config.toml
num_hidden_layers = 9
hidden_size = 128
n_experts = 128
experts_per_token = 4
d_expert = 32
d_shared_expert = 0
hidden_act = "reglu"
moe_layers = [1, 3, 5, 7]
router_score = "sigmoid"
normalize_top_k = false
routed_scale = 1.0
balance_loss = 0.00343
balance_bias = false
router_cosine_scale = 14.0
n_groups = 8
groups_per_token = 4
init_std_router = 0.0113
lr_router = 0.000444
vocab_size = 16384
norm = "rmsnorm"
norm_eps = 1e-07
tie_word_embeddings = false
optimizer = "muon_variant"
learning_rate = 0.00214
beta1 = 0.93
batch_tokens = [65536, 131072, 196608]
max_seq_len = 256
train_tokens = 514800000
max_steps = 4013
dataset = "wikipedia_en"
Below are experts of layer 3 (counted from 0) of a mixture-of-experts language model. Rows are named router (the router's row for the expert), gate (a neuron's input weights, with its number), up (a neuron's input weights, with its number), down (a neuron's output weights, with its number) and show model dimensions 0-127. Each number is 128 + 32 x the weight over its row's rms, rounded and kept within 0 to 255. Numbers have three digits each.
After each expert's rows: "comes before" lists some tokens at least twice as common just after its tokens as in all text. This comes from a sample of Wikipedia text that the model never trained on. Tokens count by the router's weight.

# expert 35
router:102106122126125099123170138163129073085104161099138081132140164110144177090094072141077091109130102141124110071142123104148151172143118116145213083099148120144059136073151113099129133156096137165122167129118113183148157153072082095142172114092085118155104134181161082122141095134105139155060113102193143101095099089132075134171153213127154155195185094149121104141120152129141112126094
gate3:156148074104133110070127184151111136137134217182083067075146161162146140149090172185148118183133107172119129130136133124128111106088138142119143126121095141148144139169126084180109136096091141113075126145117199174089219164106112078143104113127120127137166169118118140132134098112102164131136141127085121097148190123103141148082096061161112120148109173096133103130088114180212093107108
up3:082115106132165093078177127128167131134136166102091039089165170110154154113116175181127093116146081131130161137119155137143121097134114089124187127141095118218129106186101103190119137080149180107108142166127236128094167162088140129097125132072159194082157157129167086153112105149120143175128138117133125107130189117128118168163085132103110129134094136091135120133116143136171099106177
down3:117096153181150095065159159147137158180117132057113100146111135168157116188138111124122072141151079129185096112112132134136183169129155117189117117142136108133157129143110149070123152103047116094095155164080103173091146102138135111180141168120073193153180126144080093141160128117111089133167137121154112106070130188203061124103120148148147109155165169194128136147110141126121135161147
gate4:161138140047093099144127160106129149155114148103140152116128084135113183101108111136185109139167140163112076148119131171141091125098164159144174176120186130169123109083131180167154095145150082101126120120056121150131191137077168034094106140078107122100091167133181140094170128083156146119078065157162141129144098085163107117155130154147169126108081142146184158137130137091079096124169
up4:127120141129144149155160139129080146128094189128197151093218116116161153192151147109109112122094146106147125133131075157141113139124179151105108158088154104136157090138088118163166096170202189078127178144133099124177123110130173133116135140105134168147128211154158218111169089082139112121144113114110081136126159165156149113053112082154141142148169153148095093150069105126106116173127
down4:149154105128118148104127120117139087132152138068098087192046189113159181121128092126167146108152114111121096131141200154143101150181100058123159106111117145120138123160132169140133169036080127135129120043104062192110151129080073120106178105142109097089153094117105122103101111128144112112102100107148162128087100141133163141140144071165096134135096100114118127106201076116140119095171
comes before: "| ", "-", "|", "- ", "|  |", "- P"

# expert 7
router:113105111120166143108145107098199086140060179122173139143109137119147107150096108205078122142139133069073180081156159137119159166153164113126197100044152108128084121110156109102118152111112118151185119080130156126125094133041216170158124116115128105128094158134153092093133131143110083167097127145158139088155117121100131179152181146111115139101127095184107085148085147140123141086116
gate10:096110133146221142158083170121174117174045199126183136151098075154090118163104125156119113098113214122135144133164200108150131145174064143142139128087135106118094118105138114108163126142132132128167095067059116116123090128092165144124146132101191104102087168104138133132090095090156137180103178107136141151132117114117121196148154102162125094130089140072145116122064144126118146136119
up10:133118125178202085122117144141158060144038166129168131174107051113057120153050147198126118136156173082109150134179140126163160124167088132110144097062125100118075112120091092132154123092161124112126068141096101111097145105066143147137121130123173105144090182071140148139097104140130118182112194135158154090160151114149106175112134180143123098123139122100122106121114141100122130120109
down10:163132134098076132078124143137139129184137124131081176142114125172122068179067120146164126060100145148132150103141198131141150139141145183127116093118118117157121091132127187144110068137081095134140171110123091128119155082104134190109083068144148143088119144138108086113120121158114112135149135157049135096150123167193164056144112089183129175125138099140115093127054063135105097137190
gate11:161072136047136122145152145123188122123138196101096077151101139140150095177142156108131096120131144125077132156149091092091132175167125113137186098105103087088147182113154106186097184112106080099112133083109090147122161110095126100173140131134067086118114162123115118108141116182079111093217158119153168119164119104051165121127164161147099149076086121121121150147110166148173129117173
up11:145062138098130064090150207110128142134098078159182094069064120140131120092104123097168131105183145138107079109143187172095101088103133068178070128121151099079118137135112127123139131138163154090107102141205132135163150154173104140159129152121156126091123081194094135171146110118109125126169102123119141123137108100086138170103094179076129100110171154066097147082114133105067144138141
down11:100109105141120156109107145166145116092132113127075089139080147098086140174151159125074124154139124099184104134140131152177160176149142102073187156180116116124133155138160133134097144156107140054120112178144138163096130113087111109065183130128113117114188079091140252141105168123121101087090160078126125131142069176177087115073152155118132165124085159115105163120119167152143159152100
comes before: ", ", "2", "1", "–", "015", "019"

# expert 5
router:127116139119104160205140133143170079137152091087127137135094138108139168084157081122107064141120102104103113114144132142110202133135216095113171179082169118073077161144145078088139146111116182148117124111155174177161109146108106135146143176168105114152115138124152089140119070099150084143067116079158109122122099152118062161187134142162136145144150056164107102106156154140112128096058
gate9:157098092109157164188098158084127129126165160123171116110151167135124182072158134113189082175078135128099127161174137141141144166148098142118169164139058159140098127132201124077172143215143153148131111169098160109147119087155143095117182138130125106153150148123124068164115046112153131089146143140178129124126088122157184146151119177152097105140137096050124106140147144081158156112085
up9:149152157141170131151135150095126163111166206035134148160114135146181192099112106103119050126126129134117150137159105097174101113179147110082176145138147103131138096169189131137119115173140141151081165101085120134156114113116075113140139109118128144131158185073124169147134096132155151069157216121177067162124149109136154132140177194163093150104157101132174130133141129136165134175073
down9:090131073084111097101124142082144228089109128076153109106127065117128119106101142109169094100097100139141119169170087096178145120134172076174089097140077117157097162100128136149104078133146099116100114110141052103136135095116100123117163118123122198153144149160103073134092153205153190086108101144095058128111130096116139138089112085153069097102127118110123142145132151134082094179122
gate10:159125120158095110154147119123148107068126127157129034144115151123135145154071120136100101160113070135108135089106079104125174178124114116088114165130197139070192126115154112121076100152145159103079176116051119178137090160156116141085149153102116140168104139154103168139150078097143120090113106089067143086094123096117129128196106150168099123079143095153152113111151109101111076189064
up10:139127153198096135146108139144168070127180151134114141126093119119221139102145156173114089140125112157125157081124106182143155138112068099098161162098155176119145112130122097126063092129140149146137162129050134105159103143135079140098078170103139097211123093144138105094100113148127078101071082089068073119110098125161140108161114106133127130041162087135080126140119147108139114189142
down10:171118149127085155132103168131108082150119127129119115124140076211078140159132120135075136182097160150122117128094095156141149147119109152118125118138123145124178126184173117106103066163137118085087152084086134121136167106078169153105125082154058142203182117079077120144109122123078036140129141096143122143117116146099112133097130075128068133116184186165089125097080129129053160133144
comes before: "\n\n", " The", " He", " In ", " In", " This"

# expert 46
router:044121134109135101111141158124099108073097159163119112095089201110104137159115121130118056118107169108128128109210175139102109143194124086117175097113189107181025140108141067105134128075100145168173140142111145161149119118125148080125129139135127138138184127163141131145087085119193137118096122108165142095170082101107138134149179162133125110129165122167146151056080115109099131116110
gate3:078124120107128196166127157128152100138207134168137130127127157096099117200107146155134066088148172136081079112182128124123090174150153118084131132173180069155025144111126091094173174148102125138165151092152138126117167127124108122103138144099100104123103085211089132154144078104186104174134140144156144142147127143120113061119134159133108081135142109160102103121112133108060111078139
up3:066070143084125129126131100155056147158159110142103135133148075101089120132132112121164101158181155115118138072092135089118128130117116134058113123157159142085020106140094082119177146162150146119113089142127105124122159174123184117135110104127161095114086115137105106130141134055157089110101084114153142124128126084159063109111106105169174134155134123202148181149054193136138178162132
down3:107118144113138177131104154186130113151078062153133139128162093140066125135129136135124077123176108128077075137178090155098157153132204109140153135135176080131136088140156158119187069114086081084093174130120090099106145121152117173119074092157149116111145145213123142142142127136092098120158109139110205182080195121127155104130207182125173145137077131102153126114152124114113125113135
gate4:162124149174088136102141126175099124112067148121102163090120117066178160140118082151090133086094115080156199065108126142088095162172145055105159142124158124143105092074137134149144161081184130079106096146102190143107123141099174128153106145186141154104136130072085168119093121118128140093138152164145163210152117110084106123154174131167147144184150166153120130152092133124066130160106
up4:162103135078104093129173094145143116123105150150119145104114079049174099167123137151124124137055070073137102180139172086182115132143104181137087111165090078102120092131124179162161121132162075138147144084154178159114154063119102122096154174155151128164100113090162100109085084172153124106177111139128168138132105112106129127168163175130129091150170164174154091074132198135151094109123
down4:134089089116082119084162134110104097096118166153176117108131189106103108140135139166082132133182144088135125137109151156161158131115125144125133134081125140200135120201160144125104206172112059171131113137112133101080139139195115168160144105162111122163149116162079167142126106122152154113097141095097166149120163053156140063069082084142084172143108067146131093110156197095130106081126
comes before: "| ", "|", "| R", "|  |", "| B", "| L"

# expert 114
router:109144127156125058136157123146127085090080144112179091105158176086129205093095080144073086113119111133128125072150134145117121145158124116124179094112111076167056087071139118125125174146089125102151131111085128158138120141096146112152166122104102121135109148178194091097130081111105139151085140098201143114097115078171077145158125165121169132205212088130106107097139150120146119093108
gate8:126105081204115083133145048108153139151081173153148153152110174115122138113122111136091122135051116068111137090089068114171164110140124109117145113102124105114156141145177130130069096136174101042208128166132127110100088141167111120133138086082146181156088127160162115101133093070138086162100130159110115141111072165129090154097148112130119081139176154109190148126194115146149154121132
up8:115066038143107122138151079133133100141122163130138110168128159107128110089119140131093147134110098125201135113159163142138143090137106175129153141131163148138154038133141180133152154071116118105135152169158187125151144149122075127080116116096188089195059087152115155112121159077179129119137094151156153122152107102091060152161122127081176098154146180105203140089164124135132103079123
down8:100089081090093179109133136119127090102141188116113139124144123087113064111133193134138133132117151200182076139126160113181085074172164195131117129102107145087143118158127143101107159084121146143116168131103126141123192175093135109131153167120095162174135166142078155139177136101116133055176114061118120152145168056106132166139114112158108064142106112124117139103070174090180115111108
gate9:171146144111131069140148072184158140110122107115147136160101131088131109109099039142176120065120059119111069131154129124110137178141204185115113127074181149159108160098132114174092145151139092185118106124094111088139151133149126161122100160146132105154123094139119134081109160164109135076084112178155156151194143141137134106123140166038093111055083160117160135103159104100140115106156
up9:198156177091177114153168129179155131162105117077119143184115179106180074073110020166162148085134085127156078193140142116127107150134189144136155118090163134107100123107145125130106169142150122117139094071115131094129149131124199159114146088118146127163123135094122116135108133176092090079094148103142120158143135128160107047093173168096116128076131117144166106113166092128099138090127
down9:114138169078095113174164134174090104101135108149159168063149098102147151124149076086116177101111073161189114140196152091119162132133154155140081103074105090086129119136124114055154126154155146169120150145127102129118108068115151110116079071131106105127160148179088115194168132108115087126140078189098134175108143130142109065136140190082128125105180134116131124083139096116056124126098
comes before: "| ", "-", "|", "- ", "|  |", "The"

# expert 14
router:147162086154179061154146101129129122150128120098143136075126131134166148105133067180129131198074114099073161165156109175086118136082172104160176159054096129117127114142100132096096115116151127135156106133158179106123133191053164128120153125122123114158147181139161065104088095106144087127117134099197131094136128147122134177182191193110089145131124094120115081153121164103151121074156
gate7:121066146151082134072183135122096117079102188119140149157163135122063079136150162167149120091089127118079132156102121106116058122156129137117114104092149105132103138111136149196109110186137148163179144164162101094124148171171143061105092124069119169127135130145104104132084144114141098132081132152157113098145172090145118201124149179121156061181125111132134118165147133185172085071180
up7:116086158173111153129181186164060058112115107132179099132125090061099124095107164129159102172080166150115083134172136147087031083152149119133124094098137109136115122129110147119160117131125121156140123156096107100145152134149199133094148115108105119091133087157186069123044145160107130095060123131095139092132199094168091135105157072146129122099140122144165168174134116137160127146142
down7:080146116074090116137141147121117104199133112099060147067130117103115103164103098105109102090110121087160201116172101153072139132119121076120098124136145159163137107143107163178132131128124113149113164058157160122188201121140151144188096176128098129115118100157069115103176172105177114104114142141138128151086153154075063133130118113119101132107133172072119169171141147059142079187128
gate8:077157138081194096139096127154194096103108113081140180110105186120162121199109135146084108148134148116130110201120109181127147129104153152132155132114093107095148097160082145173112123101099154170127168135169114105124100164088120125112122110110142113136122177184147117155084108119207116090123155107063134101159163137138088138101171173162094109123137108130084049102124191129161063157078
up8:130091185170110150152074155039129156162134102116090091148125132108152155078086138071127148090172137146196164116156085122084043120131110147155135149133117077182200120091134129111131125112140119136171126120099153125141148146134109115130125133104134095139147106128044135122164141131236160106129109168081107124183109134153116087128120128103214139146092108127196156128094153139102114120104
down8:101123125094096125109182122143117158144153124094113216096108102090146091116153123170090181159105157128145143128072165117068127147127196109121077088128152148113120163195159097176084087077148116196179113169140143138147123126084159147115143161132127133072130103170146182091131151087096078101152114106171149105129087145140115188162145117069058131186109092077133149129132118125112107081143
comes before: " |", " | ", ")", "–", ".", "% | "

# expert 71
router:127141093099145115125129181149164126114157169065151118120083140096168138114119077166112108122095095130121177157163105152093132160179167111108107133122161146183079127142146117098116185116105108074119114111145155148129121154116183104103166160134126055104190121176168069143102126173146122169113140114134175068143074167162098135139172209111070157169150078162080132118069179126100116135082
gate1:131138039124101113109137047179144131144181145138091134128107123142096157072113104163109218161107102102127176153158083119123191135183126154134158152183136122133130096134152104096204122127069127154124115122180188126112189138131133083103092198147144160144162120121127090161099103153131149107138075143122163134102083122114059165129169156137088104124108148155107128154077098140130185151123
up1:133122130099091158150129135167150146187135105121127102096115080112085110091095093184075145135100138114081116144118163048154175131121169129109127135106159120152116122146140150081180051180145086130110108160153124146100098109159153077125117144084172088141155168108113096155120157101144117114078116111117197107139079188138126096183123159130101194076117101153131158187075086111055128181162
down1:147160136111081164139131144210154140140193149103137166121106126112114120081099134161175135156107089150152132131058120090082133117116109111176094145186132132155151185091063147116127129100097156169135112061102076145163159142148149048167093058157121171070084129173151146118137179172091114135045164123142175145108193140122124135116150177099128141098134149104105148137097118137146098131123
gate2:177131155154095144173120095112083180147117153109109219153089127127160156155112064162091100083122138084139119105132095125121142209176154099150164118083093193167149099145153152075141131117114083144149158168110113164176177139186174110103134168105129086139167105158116105075094103141135118146160167099126154197096108169124134105119091145149127124154110167149088153148121184163133141060098
up2:057048120097201161140131091135121123088130195177165118145109162143111092117136162087145148100112144158146123091156168129130140130160116164068093125216181157123116105120158106159151140130182110170100120171101108120135119087127153177105109106151107069116102103083149100129152089140150112136085135150203140122159155109149102134102126113153087173103107127217130109064134085075142117169103
down2:179188103148136125159145148149146101089121167115092145120132065122103160126158123150109170060155071141208081118157114083056177139130123129113151171093128145090161112109147134110114077107082109101122105195171141150130120095116146201164156187085110186127138070095209165105099130150094136073083134147150136143118161117141157137105129153135095147126133118163108151118122133184149146189161
comes before: "1", "2", "0", "6", "4", "3"

# expert 69
router:072118088122142100143088167110110086115143081157197124074092167123098173090171144142130072176083116123116145133145177165129107158169162127063164195140190115122168159136110090094149078150064053126110075145105142138124120107100188093160118128077150088161079138136120102110051118104125131146088074086158167084075117114149102136111142113117099125157110135133122117085129116106145127140103
gate0:086189150106136155118109130121143110152110122140120163106142101125114137114082114162127073166059112065179164147133125154125169132145113116090171119141108190086227149086086084150150130098150130205096160133070079135120150136129108098145126117066117114127135134095183111117073110113117184111134091054188091127153093135113138099126174116178131141142129184146118147149128204151162168097111
up0:105168096106169191119172125128116157136082099128150105145161118115130060181054182155171091073057125134119147149071156096109083153154092102109157093058146138162166127161143076134133185108121115091097088098089089141097140118144102114157169153142104115112163125067153122128066112108093153157106168075148070106088131138126119095129155131186117086148131164106104150124159164092125109177127
down0:087148181186089118118136086213160122074140121166163129122139108167111170120115091105153134103114117112181062181104104151208171137079113138096122122143095180131131135140158108076146124134150125131115105110162140122089146059108128116139122105101091193132116137138182092052122080145162154109102122111120130186176133228133075125107145133161200103141119096118101104095139153150138129116128
gate1:146118124174125133127076159140107118128101145053127076155123147112157146118099121161137128122171125112137122112186129178076055183178123156154114177130118087130111138146106179087177117127144106135156073143124157156121140117112165158136119144078121143098182129093119157130127144111182120156138145151163255110114185143148066161200121132117173114128113137158109094115132080154122098120091
up1:133098128124120136094135155157106095116113138126125188129190135133176143068139115096129097106123158097062152109148139116129108153136175073160130124127193106108122160168122133096205125113138156103073093213096109081119146102137113098120164090153140145115184122169149095104092203111067119111137160125200118129130186156153118195138149113131115119127097087162089073061150133145161064108161
down1:112131148166099095107136074073062123128139117148097145124178109122118163112161155158119142114127151155118103175178113142097162162071181158134167120205133133171150148123141172135150120119182113141118072139105115134074170126164114125048099130149144213135103116103115102071110160059143113103111139136200148076134159182139094130180148107088074060115171127142099093167129119109140117088117
comes before: " | ", ".", "°N ", " |", ",", "°W"

# expert 49
router:109141106124118081157122120166122140108131134181129182124111164122163153109100083132158118139109070124138164069180153119127178115173154148138154116067183106191081149158177101151080152131143134205149100138166126153157129072118174052144144203084132060118129109156138105152115094094200137112104121120170167108114148116146100160162163134105143100111149149173135095118132109148140209167085
gate0:098111173087150120105077168132100086116136098148144120145084131161118105099112172158107133148179164057164166103139095134162111135114138131101128145116114118089167143104153091051076133147126125097111040140127116170088117098181138053169062143106146125098165113142135121109144115067170134117109106163111117061193157141100128170055131106159117163107159070163098136151144065172117143108109
up0:132096162124106136112094157158096180095120130081142053131191107122145101097104107130114132093144118157165139140164128081168097162094086080148086130105103073097139098174113142052121094144124098113077072118083173093067096171061168143139081118140133160118151105083148088152173109162144090168079129092158168114120146153142096112135187140170160134146153118138081136176097141118198137164119
down0:100157070171143147104061124130152125119129106123142144163096132124142088127158103104077122152130144145080113134081177130138134107190072148134116130147140179159144113113172145121129131063095096129135199087069071218118135107155116073100158145066189096130057170103150147181057117144145115185163115177134120160128068128130144149153087102072132137129135161145162089136125138148103135151122
gate1:153115170085078134177156099150122143101090071142187106134115099095134111111080049105094131093158151187147179149069120118145136091082156172113124087119118142094126145145145163154058137149023136127150074120102117148116114198121119134116097116127138077067121133098112148164134057145130065122121101141125156171087142164120141171143167128120142130176192110160165119102123105176148140130121
up1:091104120161128135105126156094107160107096096133141159121096068138128139154115132148205105159191056155102102133143142113115094109165136126162097172149111125050134110136145149136088114093152187108155098104113195170141090123159122069101090103139147072082072053111127110107120063101154122149094136187070111095123097150119141146155174166159121114125169118113178151079111111206107144160130
down1:130123129143113193143185100080172162114064131117125111129171099172130121135087162126156125137192147097165149112118113155123129100130126112119150127141142148158133184102146100149119136049133131152104137120057164082131116119149126134131117074109147134170130175104172114169165134079132185083163114145071159133173100124071120176151138027135125168189063141117097110147198179162152123152090
comes before: "2", "1", "3", " (", "4", "5"

# expert 25
router:093105064171145117148094162135172092092144100109140078137104144129146123061101167130158095116119093113092107202167192136090071097184123124122140104092132127097113131120121072106148144092135102137151122147125194132136139146121154093091157107136124079193114156189130135155094073104118168192071075106150154068077100135101094137113149161097115115146191103130156067084091147141126141109084
gate3:083117127148151083161159188108133094039132134184120128155078119143136155134127163146118153144057141149090147161149148132122088119198107074121123152140095128107193173138127132175138216126078106116152090113180174113138145165126123153129149150123107133135142175160147076193120159161166149177088130132148151125145141102114140077083173150180198070116151143134152077130153126149106130183139
up3:149147101143148126119111114149093110154153101077175129135137102117127148078147179140144103142138181097130116157128165113117157075147184166196216120125159119182127115191134135101097147093083100146205112104093114161118154171099074110144137136175152149108115136165107105113108110203158090170141117123094141096168113186125108118135137169141066055151132129111198173131191117190127112113147
down3:167106186131107092129123152165097081125119140123105098109132130141056107133133179133134143173140136172163167144142134121074144093192118180125080101167182087156189154154187128097065096146149157166109180153104207149148155104129137071130128120104117147109151163085128084175117188172118100154118111152191161113144094174154114092153154146075116148122156192147126112099113091095123097129080
gate4:156121133109140100148141095119108105073170154168162076088117102147089106120116138152132140078175126132109104175048180120169155097053156164126175127100099137090133082114124145054100120113096097163170120129111192122138190194161069109127097190151112093195144087100173095142140094168117099078111081112140163147137128143125105091127152126144114110127169126162141145110080179122096148123174
up4:105076108086160091149159154145143174087068211171145089119133172153126102120179197105201150178157103115119090190152128123134197134125141085137076136076121049174157142105107086096132087141178125099124122109146124154112175085083098165106151113100162089095114118120171138118142183174170105152068137130142130114068095111162155133134123108143156105143100147116129151123087150117137106127118
down4:098108063104110113075131167165179127147124098118164078090129168154144080143104153097178148055156167159143088119104223133117161136145048129117156118081123093094148101165134167131163131104176133142156153124109197140085150118133156119117187111101131107126098180121084113109124128138135145120070136173166170090126159127115137086105184098139113076140104124086142148159109080139045121118158
comes before: "0", "\n", "1", "3", "2", "4"

# expert 72
router:107162148144158131127062135138163103076083187146151075160098114132153167075163075141123096122126124101121124153131070171145130122135149083082137148122100121183093164074142068147124167076158059151124110078118129156145075153096182074124104148115186084162172150106140076125086084114134150165121103102224140142166113143132083158103132142105103132116101122159095134102143147177163125083111
gate8:131142073156144121149126116067134086180098139123159189154029088112145123103100132156150082128152138075158141173105119117185095101098146133104146167158134141110119168143154077152050177134179042180126111057139126132140093188116188106118138122113118115157122111148192135146111119105136127121174186159160205115153171138114147113086138173130169145136132157145141151140114119141126161102150
up8:125090110153118137191086136092132106140100135106190080071118107137087096129149107080142173048139144079092141124128168095109177096143113107177139097155131099139157120111100142027138091127144208152106129040201157094149154095165115124106073101118098115120103157154145106131140148109108157144159111109125102102098108169174076105150133116104064106089116159159148143123112186098147140138155
down8:116172136143107131153106164028145175125157131098142143120063103145139080139125124144098074104123114153146068127131107146087145115131123154101094164123139152152164069092103156175101133086141123161185115117148091155144101126089156129166152157123096156089096100149137114156124046132130173134071112162133163096115177158149118042134142122141146113117154124125043088133108151026077164113141
gate9:117166162140099135143057158115147084058068132128184113188134181121157146112138139140149130129158118150091194160153146069163080055114143145068130188060108181094209176122119190172145143123124143147169137127144148107140108161138122153125171091123138139141148115142126116125116088101147142154138105158147102100102052124149085118158106134107206164125126119111076139111162085133171109113127
up9:147133094085109131094175123110130084206112146175093148113112057085127140113106111075117196132142131107177124088119073114112142170122128139127147080117132161104103080176107144196159125144215119100135082171123148134117126083113103177115104093127151098166133166117197164208110167088151141108138123139142169152133169101171097165133113190172119147136117145129119081050149143134104155122138
down9:187138094120156058121145081157096124122125135096171144194139185218099133122169124102150092147084132123098137084165129118118156116081121128116044108134096054124112097124157133096158087106155120158106130095158127161115107121166176104136087163119089129159067163149140154126177118088153084163109058045116118162125136091088119119160114106118113143164128123140095067100125130110109181168153
comes before: "1", "2", "0", "3", "4", "5"

# expert 47
router:092159151168109101126162113113119083068090149095182100107136168101144210086111062158084096131112074105109122092113127137081115125162117092119168108109139077143094071068151105089118154138083132117174116107106117185108126154087151126168157123092098106145117144194180103123121088120111105131109133093199132113110122111135091167155130170149155124203189053154134083104075128110122128127109
gate2:199138158132125153095071106149205172102143106080176080093098147134106167137157139152053166054139185171120110147094114128165170165093083136087085177104119125137086109115152127130157084071166176118100119095101168091107093124107089127134151144106184095126155141087127140124080158138120126123158133123151137091212158146151083178141102110148140159097134103129093172125065126123098122124139
up2:119109144114121136065132108139153124151091143134162097082164079142112138145078171097136129085127135116141095137109220207143147158072142095075120150157118098111117090081097175140193127089134163104100133067104142162084120086083180109114099121123189102105092172100173121176140088105090146115164130125123136048176159120135118105177110157102097128151073059136129128100166120115097110117149
down2:074139111154141154118153140059147107164035147141146115184134171113127123138106116162151126112213129167110154124119174128100100123159084154170164130135131104118128162151134106170155124149147183127157109124131123083132130203230132143100118104094087217116159105132088108141104112115149128204139098129126113105146063159133098139123106068190168161164152125115151101128125081150098105175128
gate3:126110091091138074123068136176155135172072186148114130143089098191138152092154145096109115143173101171103092170104133106105173170177147142153182127124117106115167139084124160095156142135134132192114104158128144139138159092120133108138147115103144067149137126080174051086114172127160180111195105093153116112204182118116194126140113141132130121154146015124142115120129132128128120123170
up3:071147151137117131102137104146151102106116054096169152099122123042094080141043082131171110087157107117082153119115160124138059170129117167159106115139164156130073163162148085158097150147104115060197137143111148178066151141155103109146101080139119137164117155159104132154143101123091168126086166139099116166092107089142102127120086161090091096093156187106134148136122115104086177111163
down3:137081153152140122095127107117154123159174090147163158093096116113193117117098138141145131086110077095154187143113125154178144091152083060116114136184151137144116157104142094137161107109124152147124126139166166090120121131152067152199085082168117123102101128085092165177107124102107146151146151057148164142191088080094110171134115146170159068127172187123151148123078196078150084094132
comes before: "| ", "|", "-", "The", "- ", "=="

# expert 42
router:081174083118158117165150106074153109117129113164134086171093168132095154092120131152104162123107146125119136141119172176117124147132107072080118105070177096083117141120148043110130085141101092136152124122138149135161106126038180072123128095080143075156108193148118093127109123113113064137109093098172166067095069105070114102195163134104150124161113120158130076116120109179128139126108
gate9:176116120129151150179121142165100196117195122076166097128125157127116128175118170161126097132147164153148123085115150131112151148118114093044135124162092145110163156135116088090160086156084123160060092158069118153052175124115128149141081136139080119157111217109132149165106088164104177090096114089136120109130115152155120106143139060086060167108123145147090180127087124135125088161122
up9:086117118098140139076100123124087054155104101157150104126070122108178158152153118134128133143178078174134117163148118141127187096134187110192125142135147157117092129080145181181153152100165130086150199093209191140145079130135093121083162102151138091185139129131138095126163149104159133128088156137085124226129103087091157144162139138142149079098120120112162113145164130141135132062121
down9:136096116136052134106064111139176109182139153135069189081109123111131143118137137105195083130096088122094111062139067127114122120097150105130114136169118102131144139106116124163123165108146109168078187130146132122170096176108157108129111086092137153116152166157142100138172113116150104092148109167068160058078237103078169150145135133117123115124127143094127154146099153122090121161045
gate10:147149112105132130133159112150112157094170082094097102115091132142121176042171135120141210152166132133118146168092119169142112161113156172131135175074158102115090152122075142098157131106098105103155108132117085144111133114122162084116162050113099152135114128113156101121054177103124188115110089119144089058162115058158118141202098111145153108215114161101094105085129100131160142102107
up10:130152188142132152111111157105150106152145187151174161137123084096154119154119125116087083101082121110128124098152151166129163065134135140153161136185120148162144107178225102120145093151191141136116151095095146112108131067127131169165139126113135118121081147152120182142168097128130118113182172132133170139127122162119094175014197136133064133063167095161129141154111156094103149134177
down10:113148047184109117193068222167116150092131150129111117120157110067124138164122133182108141083153062109131140156204163151149118134138141103146123172190091094119163154103124136071132092127121120103173087110148089125146111135080094169151128155082140125130142070087108183091138137190098151161137158123155127135132155147134150133094130116153134173127115157148106100118113123165104205067091
comes before: " | ", ".", "–", "; ", ",", " |"

# expert 97
router:115096157129110141136118057150145116114087063074138105079122141100140159079119051133143099162117105111048145074133157118120156136132170107111144142119176142143103156124131039152098130074121036138141123123119092126143145150107147118130109170110124026177104154159082079114131080140121102171100108106131089096098123083092097174113146141109092094146177153117109150165095138185116110108118
gate0:112110146166148122144132106136060103107071142080158088107189088062057149105122197130120129158178142137106170167130138144134115121163131100156139108148150105173121114178163134142161108130180084135103148128157116088174189110171138162127186146131060084083189194122135162118117119114089101118087101103077124105144152099101127193159093140149110160154130158153165184081182131108141135125102
up0:157097114109097134096138183111126080101075104116163111119169133115054109113165151113121105164173139158112171132173181103142101186126136108090083110113149123148136110131169122175130093109189122115160116149126111103133139106177164152123153198131081081130162200158141174160106145139107123137111175122151144045167193110155115146162112127174142170165160145104133147211181156129147094155062
down0:101066108032103080114117109170130126160100145093158124130161099139153087058044180146104129130115109090121110185098100059108086124090095152145187107172127135139155114168171149129135149117148146164157160082155105103147144168105132102130149132102135175108102127143128098168127124155075093186087083116143115090137123134163168158121133186153116065055103125132105091095171128095099157140128
gate1:181118108155073111118113091109171098141126116175122148077117128131198136132123117074157171124125111042141181104077137140073155147104178158109170162148145087132145163111131078121132110120122102120168153112112132127056124170122155159123142136067156121165139161169065051057138128196116071105163134095147119084121134096144080131095116108153102100160177146188118137146096164123099124098156
up1:108159103117113098074107129160145115141174168150103169154154090138091173120171148101098126086140182151099163094164090111089088070116155124129140140098122114156110140155132159198180173177149166170147099068140180130109138107120168120103131157157094202131173092102181167140090148118117111110155158139165110156091089185105143095128198174123157086069115114160130112167183107133102145187110
down1:044124128143154104051130106121144165124127114137166155115169117103149156102141096110090119152146138163130113130096135135165081146099103134165118116112088127146127104114091137085039106096120107079120190124195086072123083118111158052144188108123125083166155238168086135125126104120096122109102157179088126108109107132161152130108175121152109163171090103144145153075104131124142109067155
comes before: "0", "1", "2", " | ", "3", "4"